Experts of a small language model.
Training: a variant of SOAP for the experts, 271M tokens, 4553 steps.
Below are experts of layer 5 (counted from 0) of a mixture-of-experts language model. Rows are named gate (a neuron's input weights, with its number), up (a neuron's input weights, with its number) and show model dimensions 160-319. Each number is 50 + 15 x the weight over its row's rms, rounded and kept within 0 to 99.
Before each expert's rows: "mostly gets" lists some tokens that are sent to it at least half of the time; "gets" lists some tokens that make up at least twice as much of what it gets as of all text. This comes from a sample of Wikipedia text that the model never trained on. Tokens count by the router's weight.

# expert 3
mostly gets: " |", " 0;", " —;", " 1;", ";", " by:"
gets: " |", ":", ";", " /", " -", " 0;"
gate1:53 55 57 65 65 31 34 55 62 65 27 48 53 68 45 54 42 50 59 37 43 65 39 33 45 56 21 55 54 50 61 29 59 42 52 48 47 71 53 46 31 37 30 51 62 57 51 21 68 24 33 43 51 46 23 45 32 64 44 49 33 45 62 33 46 46 28 34 64 74 71 64 52 31 30 37 60 32 42 22 44 55 40 62 39 66 70 47 68 60 58 42 64 50 18 41 38 57 60 50 38 63 35 59 40 33 55 35 23 43 69 49 99 49 34 34 48 48 31 32 61 35 53 51 33 48 33 50 75 30 48 74 13 49 65 11 68 45 77 23 59 55 39 54 74 45 53 68 30 26 59 43 60 56 68 39 32 41 28 61
up1:69 56 18 95 50 71 43 41 65 54 58 23 50 44 41 62 46 63 54 56 59 77 23 54 43 45 36 70 61 40 50 69 62 56 67 38 59 51 41 52 41 42 72 52 58 47 55 61 63 61 60 52 45 67 28 52 42 59 64 51 66 31 72 24 55 49 03 38 56 54 55 45 75 72 46 41 87 49 61 39 44 57 29 61 50 33 63 38 60 56 61 44 56 16 29 29 61 73 41 47 22 39 60 53 65 82 44 49 33 29 50 69 59 69 54 38 44 32 36 41 31 50 45 44 26 51 41 66 46 63 29 79 57 37 66 54 68 69 66 33 72 36 51 79 55 37 72 50 50 70 67 54 40 65 34 58 53 45 52 53

# expert 22
mostly gets: " and", ",", " was", " is", " as", " were"
gets: " and", ",", " was", " is", " as", "s,"
gate1:72 33 25 89 21 47 55 46 54 43 20 53 53 53 51 51 35 37 34 59 59 69 52 11 30 41 65 51 28 16 54 47 61 83 60 28 25 41 60 53 45 67 65 62 26 58 29 51 61 34 32 41 75 48 67 53 28 37 52 39 57 51 39 56 34 41 50 60 52 55 69 62 50 39 47 37 48 48 67 68 35 68 58 26 61 54 53 54 60 31 55 63 59 36 59 50 38 68 40 37 39 47 25 48 52 39 67 36 35 45 18 52 54 52 43 65 26 51 30 59 67 61 38 42 35 40 46 48 65 38 43 27 60 37 36 34 60 68 54 65 87 39 02 58 44 63 56 55 60 39 67 34 41 37 31 66 48 50 53 63
up1:69 56 16 79 36 39 48 59 53 39 10 66 58 51 66 76 12 34 26 41 52 57 51 19 33 33 53 46 45 27 57 20 58 62 63 30 49 40 73 38 34 45 48 45 31 66 49 48 15 48 37 49 55 70 30 47 54 53 41 52 54 52 38 48 62 67 37 48 62 58 45 60 48 23 50 29 63 58 67 58 51 32 53 50 63 52 61 65 46 40 51 38 51 47 49 30 48 52 47 30 43 51 24 49 65 59 72 13 20 37 27 60 65 49 47 47 35 66 23 69 75 35 24 43 37 50 51 46 39 29 48 54 58 57 59 44 66 69 55 71 63 42 19 62 63 54 46 56 59 45 47 29 56 49 45 73 64 65 65 78

# expert 20
mostly gets: " 17", " May", " 7", " 18", " June", " October"
gets: " ", " 0", "-", " May", " —", "/"
gate0:45 63 38 71 61 40 46 63 53 37 40 53 58 34 49 47 61 35 25 65 51 33 53 40 75 39 47 48 61 40 33 52 50 28 59 69 51 62 34 47 54 29 77 46 48 55 35 62 70 74 33 80 46 79 31 28 60 61 57 39 29 49 78 47 42 42 32 60 70 54 50 49 45 31 60 36 40 73 33 59 30 31 66 62 41 80 38 50 50 70 78 26 51 67 27 36 75 92 48 60 25 63 43 77 56 36 52 55 33 57 49 30 63 39 78 39 48 68 38 64 56 49 37 41 61 47 46 55 54 34 53 74 34 39 25 66 30 62 63 64 42 70 42 50 73 44 52 37 63 34 40 28 81 56 75 68 63 47 49 62
up0:43 56 51 37 41 44 60 61 63 58 44 51 38 35 47 31 44 41 62 61 38 60 45 49 31 28 71 54 40 55 66 53 29 57 51 31 79 53 50 50 50 43 62 43 38 64 25 47 53 25 07 65 52 52 30 72 23 46 42 56 58 80 49 40 66 29 64 16 64 73 54 65 48 31 49 59 45 58 30 50 30 57 53 73 50 43 50 39 91 61 61 29 52 62 53 46 47 50 33 40 32 46 57 60 70 45 66 70 55 63 52 78 36 40 33 34 65 67 59 58 36 38 66 49 45 40 45 44 56 37 43 73 63 52 49 15 29 52 63 66 71 32 50 37 61 36 51 43 61 55 65 65 35 32 07 65 60 66 56 37

# expert 30
mostly gets: "\n", "==", "===", " ==", " ===", "\n "
gets: "\n", "==", "===", " ==", " ===", "===="
gate1:24 51 23 34 30 66 79 28 33 41 38 30 42 50 40 30 59 40 62 67 68 40 79 52 56 69 80 49 44 40 63 56 34 48 64 24 37 47 10 30 58 45 54 51 53 39 44 60 71 53 45 44 62 39 67 52 40 45 33 53 24 54 20 61 57 60 56 04 52 13 48 60 35 25 47 53 55 56 28 27 24 51 48 76 49 60 34 44 72 32 58 51 78 44 32 45 59 42 49 49 50 82 25 60 69 29 51 39 42 45 63 32 38 42 59 67 40 39 40 65 65 45 62 36 52 39 54 44 49 68 78 55 63 37 68 56 65 64 57 25 38 56 59 43 32 64 50 26 67 60 32 58 66 51 52 41 28 37 48 45
up1:92 35 46 63 39 49 52 73 55 64 92 57 72 36 53 64 38 43 70 43 53 30 50 23 18 69 50 55 63 62 77 38 61 48 20 55 39 25 40 80 70 83 61 33 57 52 57 35 51 59 35 47 52 50 34 60 58 29 74 43 58 38 32 22 53 44 43 46 51 38 49 37 49 41 56 57 39 47 69 45 52 50 58 53 35 48 58 42 56 44 58 43 58 59 61 64 50 39 48 44 62 19 73 52 46 45 28 88 58 30 60 51 78 27 34 52 59 68 63 44 57 41 50 63 34 74 30 53 51 38 47 24 46 48 58 31 57 73 43 72 76 32 46 31 44 56 41 61 39 52 61 16 32 47 64 20 35 67 54 58

# expert 8
mostly gets: ".", "s.", ").", "\".", " ==", "ed."
gets: ".", "s.", ").", "es.", "a.", "ed."
gate1:32 52 50 47 49 55 33 27 25 47 43 58 54 48 44 52 45 49 47 82 50 43 69 37 64 43 40 62 32 36 73 33 77 58 20 35 74 68 48 55 52 28 23 57 31 44 69 38 80 38 61 66 59 66 69 47 71 67 53 49 49 29 36 31 35 66 54 40 47 58 44 38 40 44 55 69 45 34 62 65 49 41 50 60 57 51 21 55 64 51 61 43 41 66 42 34 63 51 38 42 27 64 80 78 50 43 34 56 52 57 71 84 42 51 69 30 32 32 18 62 43 56 52 21 47 53 35 43 28 66 46 61 58 52 47 48 56 31 36 61 55 51 59 73 45 58 33 54 49 10 51 62 30 63 25 46 31 55 49 68
up1:52 31 42 78 37 46 55 35 54 42 43 48 66 66 60 50 22 53 38 56 42 68 42 57 14 60 26 54 49 56 36 41 49 27 35 64 32 30 56 71 45 37 46 51 51 18 41 39 53 28 64 23 42 52 41 63 40 42 44 43 51 36 23 53 33 67 19 39 39 58 49 56 45 39 41 34 78 39 44 61 59 53 84 45 65 50 74 00 53 75 25 31 60 61 42 22 47 51 66 34 73 35 36 57 76 26 69 42 67 27 54 37 43 54 36 31 45 84 36 18 37 44 41 68 34 74 60 48 56 52 47 60 53 48 50 52 30 42 36 44 65 20 41 73 67 28 59 40 37 43 36 63 57 50 42 67 64 74 81 56

# expert 25
mostly gets: " 2", ".0", " 1", ".9", " $", " 50"
gets: " 0", " ", " 1", " 2", " =", " it"
gate1:50 63 33 47 52 63 61 50 30 38 39 60 63 18 70 62 45 45 57 42 48 63 76 45 43 70 63 44 38 38 57 24 59 53 50 38 69 62 47 54 47 31 32 46 75 75 34 81 65 60 53 40 70 41 53 64 30 53 24 26 74 58 41 78 49 39 40 64 46 40 36 39 61 39 50 42 71 62 49 42 48 55 62 34 49 52 24 51 89 07 22 35 69 48 44 47 49 67 51 49 20 61 66 20 38 35 49 55 45 68 44 42 58 58 78 46 28 38 38 60 51 43 35 27 58 30 52 39 85 74 90 41 77 26 80 47 60 41 61 34 43 77 47 29 43 67 44 45 54 48 44 31 64 56 50 44 39 43 58 55
up1:53 44 68 48 18 79 68 33 61 75 36 55 56 43 46 68 27 62 51 53 20 55 65 60 60 33 59 59 47 57 49 48 44 69 51 50 39 43 69 59 61 51 54 67 62 48 59 35 53 56 47 57 61 28 66 36 54 46 52 27 54 67 75 55 65 22 40 59 73 62 44 54 27 33 67 24 59 59 61 19 53 61 34 49 68 54 61 31 50 37 32 32 59 57 28 49 50 63 26 36 61 51 60 43 49 66 50 65 36 23 51 47 77 71 52 62 53 40 50 67 46 53 67 68 55 50 29 43 75 50 75 27 27 18 48 57 55 56 36 34 44 43 74 51 52 59 31 55 61 59 18 66 77 47 30 40 43 80 76 57